config.toml
num_hidden_layers = 8
hidden_size = 224
n_experts = 64
experts_per_token = 2
d_expert = 224
d_shared_expert = 256
hidden_act = "gelu"
moe_layers = [2, 3, 4, 5, 6, 7]
router_score = "softmax"
normalize_top_k = true
routed_scale = 1.0
balance_loss = 0.013
balance_bias = false
router_z_loss = 0.001
n_groups = 8
groups_per_token = 4
shared_expert_gate = true
init_std_router = 0.00831
lr_router = 0.000543
vocab_size = 32000
norm = "layernorm"
norm_eps = 1e-06
tie_word_embeddings = false
optimizer = "muon_variant"
learning_rate = 0.00154
max_grad_norm = 0.5
batch_tokens = 65536
max_seq_len = 256
train_tokens = 436700000
max_steps = 6664
dataset = "wikipedia_en"
Below are experts of layer 5 (counted from 0) of a mixture-of-experts language model. Rows are named router (the router's row for the expert), up (a neuron's input weights, with its number) and show model dimensions 0-223. Each number is 500 + 25 x the weight over its row's rms, rounded and kept within 0 to 999. Numbers have three digits each.
After each expert's rows: a language model's description of what the expert responds to. This comes from a sample of Wikipedia text that the model never trained on.

# expert 58
router:504508528495541496520521511484488504538479504481465490497530534521509485525477514500491522487486498485510460488510493493515506511451490541496550493552546520498430472519474480533525513485489499507493533508507512497508454496444503512486453554524433493525519488452504480520513464435534527467514501508534527486496513550496518503469516490507476535541466494485504506504503496486525493531518489449458540505501484480516495495478509498507517461488435476502492503567490496516495466524498497525472481514502540466485508481478501500470487470484508511503445488486474533482502492516451512525512502501469479480447508513521492501566522519492499536518494494509517554474489492485544531488468
up1:509543478531503503495497510492537494498489495512476488502569474520533509512500499522499483497456500476500545504493473483482502503515543499486505467419530503484518504499501504507474501547447488502491483495500515480504500495517506482480536488505551470486539493501505497469519501503490513518515501464504531502485501516493510499489495500488494489520461519475476497502496534501531509501556522516507513500534477447547562604492445554510513545453483506499483486500501481483477494487493493499501551468487506523502520535500547495501471449499508575482488490494505504500459466494456474496501534504479518502500463499507500500564489524493492516490480485506534493422538483505515515510456
Line breaks and == heading markers that start new sections or infobox blocks, e.g. before Scientific classification or ===Background===.

# expert 48
router:463526500482502458513504507466460527505483479442493442504494513574494454490472512439494496499503494498477454485515481499520526467478518507505518438504501565512492496558452462491529545489517521511481537486520515509472482521487497518498485479526488491523539503465493522519501508489554517453523478502524516508536506507493488500458535502502484541533473475518535525511519480509487458491539502487467514505506482470531486517462548496508513509501515486484484507511504489507493506523423520467510497519515498485498505499506486498522516505468448549498519480476467495510521495496493486533505532499496496503488502498532463485531492537425500494541507478533516525478518498466560491505482
up0:498441538507469511523505497497521521496515555473529490498499478502501517539507549462555485510498456499510514510479476504504498497485516507480507495501486520513512497506505511532505516531500474460494488483470500516541512515530531487500517486505491494493480504468537434521503496485547515494483504493471505500517520520467505518502464508502500455501502495505494510504503522486465502542523520526485507495503495498484489505486525515509498518481449502501541489516477525524499464481504506487632492498491467521438499515502506472498473553481490495481477493497471493508512495550479500499499491520519507500415528450500496497515449533499485488579500502458439471450530490533471474486512
Month names in full dates, plus "in", "on" and "from" before years or dates, as in "on 19 November 1890".

# expert 35
router:513506505476494499547502489473495513515488468560504495519532547481527485518481439498493509500497536497540490550500507533516507473460494462461504494539495518451520499514501472514504484492527498475489501485489452550466508493483483452498449522513471510499503496494454492461494513484517475489517479505546533484515536524527468491517522530530475516469480482486530504510519516507483509519479492529461491519513507484547509551535522510505532468497491501452483535499500464482517459505483495502494446536445506482476541520517485475510542496479450540487493477501465558509506511495484463497519498524449495478487514512539507504498496494500474506462517516548490542510472471470454536494544
up1:516465496536515507510438528490497505512582499523441502493475511500500500555487511504507499500501514495511532537497497512506528503500511479517496480496514517471501512501493481497516520502493484535493555527484429500495463498498488460473508478494491516530503501477425495535507465528445501487524501499537502489455523445504529462479496494496503499477499501500511493512499470520499535489470500485492502502537497481508536499501496501500490467472479497436449537482504496503444503504560500500502552514500521516511556500500495483519504537496498511511504498508538511493524482527479488526569503523502469499451504482493434536503500531510521491512496508496468526457480429530486537484452
The s suffix for plurals and possessive 's, also s inside words like Cosmas, and the words its, their, whose.

# expert 1
router:501504503511511477504509476485498516508493492488484498532481554496543515503453483461489543513508509492468475519505490532500449500458500539515495503530550493506504466477513509479512547507514491496508479499481504503499468486461467503491520468519465531559469554474497484534462455511512495465509497523553565479468517489461511490522557479519471544485472466506504518480513517487510487498528454500477516468508508482499506508518561503508468505463476516501487513526479478543498511536493501479489480523460529461502514493524452489523548504462496520483479505486528520526528484525491498546555507512468457490425515502505484484554521508492506497540517527501520504463497494513544520507502
up4:487497504542549471528490462521502565508499486488526506524507500507532499526489489444500502534503531508525512511502488525499491478497503460522504502461483494455485497443494487522494515468494499511524474479483476509493517441492499453521527491472500481548507528459526511537516494533496591490477504499495518522537521508516490487485536489469507499482502457505517533521502515496505492497479474451459523518461499522493515499497505457500497505495499516502511540518510499495495508515495494504503440521463503447535488417491502486521444492467513467501493502504537509486547495509497498479529534509483490503504563479529496543441505576511514490500488510436508505485497490476493497531502
Single capital-letter tokens opening names, initials and acronyms, often after a space, parenthesis or pipe, e.g. H. Ward, U.S., PVEM.

# expert 31
router:512478518483509517500486514496474555509488459516494482527556525495513473488454487508498529499503518504496466488493489505515505485444500501494508483517496498479494456510484508507485517484561498527514478486481499508470488489478559496492467489525527506535517525453466486439490464493490501463492476516548448467535514518486464513465515464492466543510481435483525521515507504473534493541503555498498522544514496489492505497447527497496522482494513444508489505498491478548519492538486522486507557435478511482502487513502487491488544528508503531515486552525469537522510458536457464507513484499477481498470491499511452471532500515473513550523528521522492482507482536494506526495472
up0:483520488498437518440512555439507474506497471478483499452497517501480492504587522503503484501481517497520516519466515452511519502460496495526497496517541586479508493481492517501478478493499535510496491499540538507482492523465529456488490510482496504501496484477508497491480501517503496533505466478517504524475488513440504518495508495465506502503487500437420498525499495549433531499506489504487489575498533479512506493500517497492457500534492508502480498539472501550462495516511543495512496498511511521546497494476503484507515497503502502490502507526491543504492482487500482476514541509514510489526469536558523540548487479493563508507501473492497496486506500463497490489476
Hyphens joining compound words and names (San Juan-based, Yau Kong-ngo), opening quotation marks, colons, and en dashes in ranges and times.

# expert 16
router:484509487474510504507484523486448512494460500505480500556516534489502518496460493487509538505496505476504458518516492484496526463432465534500539441525536488470486465542472490515533514513522498496474544498482473501484467476495502468487459522527484511542493554476491501483496475510500498499517455514543531505518516550480481457510516494554468534467472472494504524517512494495534491572519509447496500497517488471532506508453514514519496455493486474496483516529472466533494473559504497503515492521475527477476493488508466497523498524466478494484503491495489522517493486512494483496494519479481465459449507529506480481517535534496477542553524486508516515501489497530461522434490
up1:469503547489468479522494496502499528500525528495476524503482467494507519556543486472499531462502465470493477466489508493521580553523499507493541564503486512456497484493499496493499506517501494490537550494499516480497524546480508516484513524463547527492512540546499502496488493495509491507456499494531493483452493481447441505480519522494480501506546489540501525548540491530501510519493476497502509577494500494498491496492502489514523519505469495500495519500493489511506472475481502485512536502432495490499523481496495446499501490492438493497498520503500515514472544537504452491499506483509499517512537434503499439501520501513498560506496498505499494444429498500488511490509
Line breaks closing a table row or list item, e.g. after a row ending in | or after separator rows.

# expert 26
router:495513514489517493487543443481467521512508462476470480525509540517516493533496492473537510489471525478520489494510498490520500486501496506481534457505468545512509479513497479495511506505539470539496513446497497516504502509481476511510479505506468527493506530527511503470463448504529515471517464527532563526511535530542483481480530504499482519473496435513571489504536555499505458518531469482510512525552481474544537498533519508511508456456462479490487516485480500508490488498475508471511486557487526502505515445515494475502490501455475500489471479484488489525546497464481487527501504551496500456454503532515452485515513543461529493500504528517468513479526536501511493518502
up2:510456500497506519503494511531511440529491546541476517505510487474484494492489504496462542481487533499526500538541500506491493501477480515512537496475500497499445531515486501507484516452498498470506454507474522492524441518481522519566465494492511483481478527509493458509497494559500504489473491472483527501504516498490512482505500498489519502457496528502500513491498489496518483464470497515548566510545520509510469487497522498482503500511482484503477509512480592498509479486495546505518498482450539477540495506498466502536482507483529503493399480486515532476510501511504518503465465493573511457450494498502500530499485489503497544518542528473500509519490496502560496473522
The article the or The, mostly after prepositions like of, in, to, plus determiners such as entire, whole, combined.

# expert 32
router:496499564483485496536532483495496536489425505512483461553522512535519482517488467470522500490479538473517483508484508466548523493510474515478526449502538512510488530512517482466499562507517458515456529470447509494475497507463508515467453529509447513501529507471538515505516522496537505469538488495530535520538522496461525481443498478529456509506491513480537556505520515489521463498528507501512519501512495470506484497489528472496508441500496534503492498489504481524491512523493485470484531532519484487496512492513527477544520490496480516476487490495448485486532474500484451510516500482482486442483507505509461478541490560485488496507498519514509507489500523461507466464501
up0:524498509504468524485498515493492532489485493498508485502515545556498509501456499479494512499501483516500503479534504496496533498503495490498504543524555510498500499498504509495472555487486497490502476500496505503504477533495502511481473549490465513495501506553488486510493507513490555448482473494490497505498508498505477491518495497478466469506450540475490497549501499502545537513501470503497524472520545501492500469478522496435496514486484491487503512519532403524509504519414512498482513428490508504514527513515513506470477481581455488547506514532519505502476505502499513503490517498413472472468491492544494478504494477482526496492511499566487495501466546500505483531560
Prepositions in, on, throughout, across, within, often starting a locative or temporal phrase, including sentence-initial In and The.

# expert 2
router:473519493461542477504539523496491517515482504496464463493532504526493501517501501432508543466485521489519455534504469456546486502459504530494560464509494512515504524555457495483524511505523501526492519474452540486474512509495515490519506508494495518496550518476497511482474466480531523496538471512516492484493547500472490501507523485532496490494489481452492530529504550465518482549505490507481483530531470446561523509477486506506528487423485521448505521503449474513495475510440508517493469507495541495493529491520463497502512511494451505500471511494491529476492489496475527503513492511471460471545529518493492504522531527468521502539521496517494515501464500508485481454491
up1:498488504489508498476494499510501491469476500506518453457491477517499504548493522493506579482541558547555488466472520537444540539487506495543548505500497505497501486506470485493482542491517448522534502444501502555537470488510503515464502473519534481477487528484518504488514508511479523512514495503516513496472508503533502509515498506498491510522495546507495547491524492516498465481507555483508490499507478491499525527434490499470497459455529483501502506499482510495499490524507529508510493517505486514449521505497507495479472494467496485508434496519513468481505488457508515485454515574523435488510514503505475497499503493502552502481498490515554481489442501520509500498432
Separators in tables, lists and credits, mostly pipe cells, commas, semicolons, colons and dashes, e.g. between award, title and network.

# expert 18
router:453500543496533498513483463497483497510492507512495511509572521493504490533514515491532527486481508445541469534542484448509507494497470498463480505492531540494466477510495480508505516518538475484459491493499494517448491464495534509456525527551453513503549498450489483489500518511522529474511449504514545501506512532457502500442513495527494509515474461491488509521525536503546513544500494468521534540516495477535517514456506524540492481455536519494490505495494463523504485521456543505491480513477519454500534481495500475494549524512454498498480489456499536531521466545481507495494503517485476468502497491501446502525524505492497485505518517533492536481493515454515501498508
up4:500524453503500456456518584552499476518499508516495515476535498539497546483493509545505498501497471489486492505500500512467517499527447499495439516500546513561461481500496486524492575508472505498495540472499533509478517477487480502485477515413512499504517474527502483498447493506578498464519486503499501494504499513485434563497491491500483501554485525535482492503501455455512497503503474476500481496505485489420502497484503531527500488499488544541483537497502512456484485506499476498496520490541536531512507473492500525502520499471504502443496487501536535500495502531500520505536472499533506506500464491485541483499499503514501516520498501502475516503502503488509505506506
Prepositions and conjunctions linking phrases in descriptive prose, especially before amounts, as in "up to", "around", "in excess of".

# expert 53
router:454536492493538469548519535512470489514532496509480496487499495516536481503491490458512525493458529498522452472499481451547512500504510514448557497483512545497476513546514480522501525471555499527498507498486500522475492477447521465507489533510475525509522518502533462469473462436529530454479458471535497469543512530511503504489509529504504520507473474457528508523497521502482493516510492481487522517529523454494541507475514487521515476438460481482466520510498493479483467514480542470526542463482517502463523481497507478512516499475472505522490456515482493500489511493489516512525493530481499482489519504528469471536495521488497559523517501522529508464472527531520534466489
up1:488538503498470495533524506498502498503516496508461588482504494540520534493546514495498487461529505495448528518527534503477516519495514489498499499519505467469508459493491466485504482498504507501499469514454488500507473498506458483463502524501535499429501494514500521505521499467473535499502522459484499530509464614498498540447519495479497516505478545505504503515510498461527519508467496528482501505496494506487479507476567499467516498503500489508500500497491462500471493489501521497492493523511503498533488518543512513503453555506484531501548481456499511524500482509516451493493496495506478496507500494470436442511495503532500427497489504484498515557459494531467527473491
Line-opening dashes and pipes in infoboxes, tables and taxonomy lists, such as - Kingdom:, - Former teams:, | Gold.

# expert 30
router:493593508494505487516498491497492537538505510466495475523532547519518475476475477491518518490494516514530495533486457527514548464499509509516536529511511510527476463461494475519547517496511460477495525460440503481480511453478514501453497471492503562525510524482489495492476457501508510521553495538525532520513525485460479486487493520490483536538473471510496491550508537514524497465525464474471486559493517460526476482507516522513516491475501487474471530503489465529514459533446506482494511529494504479492546488510491447506475440448489475495502455490512545514506487507472514494491509500484506476507490505543489478528509524473523512514483498525514489472505524516501506501517
up0:475510505485507503517525475508495499482496471434494509500545498511500507518499438492502499487492503496468500554447520513496509508553518497519491536492496508500564489526456579487523468509509500547503505465499523512512515463504479542507502512493503496500485521505491511447522483485506538477518491536502497542500500501473514503490507519499496500478476489468500500503494505504499499478496509500514486536530500521524564490491479494507490507419482540493507536465512515483494524502502450486497570486478507442516511502451503445535534496498447492498513485502500494520498495509503472440504441569503477461445501511503542507513518498488504516498428544513502517502493518473499471488511
Compass words, "located", street and highway terms in location and route descriptions, such as north, west side, Avenue, terminus.

# expert 55
router:504526562482512492481482429470464522501476468484481503518507497489479477507471480505550519510499521479541510528501485488527538474448455501466532479515547529478468488533477487551515518529526479518465507505501522511460479484499536499453478433498487510507495536519435481495500514490504511483509479516526531478507573556482502517480504500541479534489459495473495527522463542500504505511500469490491521529507447472513479509495515508502500503492530442500496506510470483527522473505430533480487488511482535489459471511507470483519496486493499494480502495446511523547518491516498516484512525510486469471470511526524478469554531503505495514525541506497510522499481517509493506510499
up0:494552544468533509472482519513501523575508491499503422524486500480501506465502501478480493505457497485511529504498497464499535477506503499509501497439495501505444486506512471496550516482495490445501498515495561500489491469526481492433512482500500514496527509465526511525512496557497534487505489532486501498487492554455491519528500516511501498499500506451479500485565500498505479524514516471481492500498493486510560488458467497486511509498501509502497508502492527426514502556469502525507502503497515513480462450466532591490506493513508437478505517504453474528484502506501482509501533497475489500496518497503493496478486499487478499532504474539483512488514463472490525490552
Head nouns and plural -s for physical or technical things in descriptive prose, e.g. system, cells, walls, engines, shoulder blades, layer.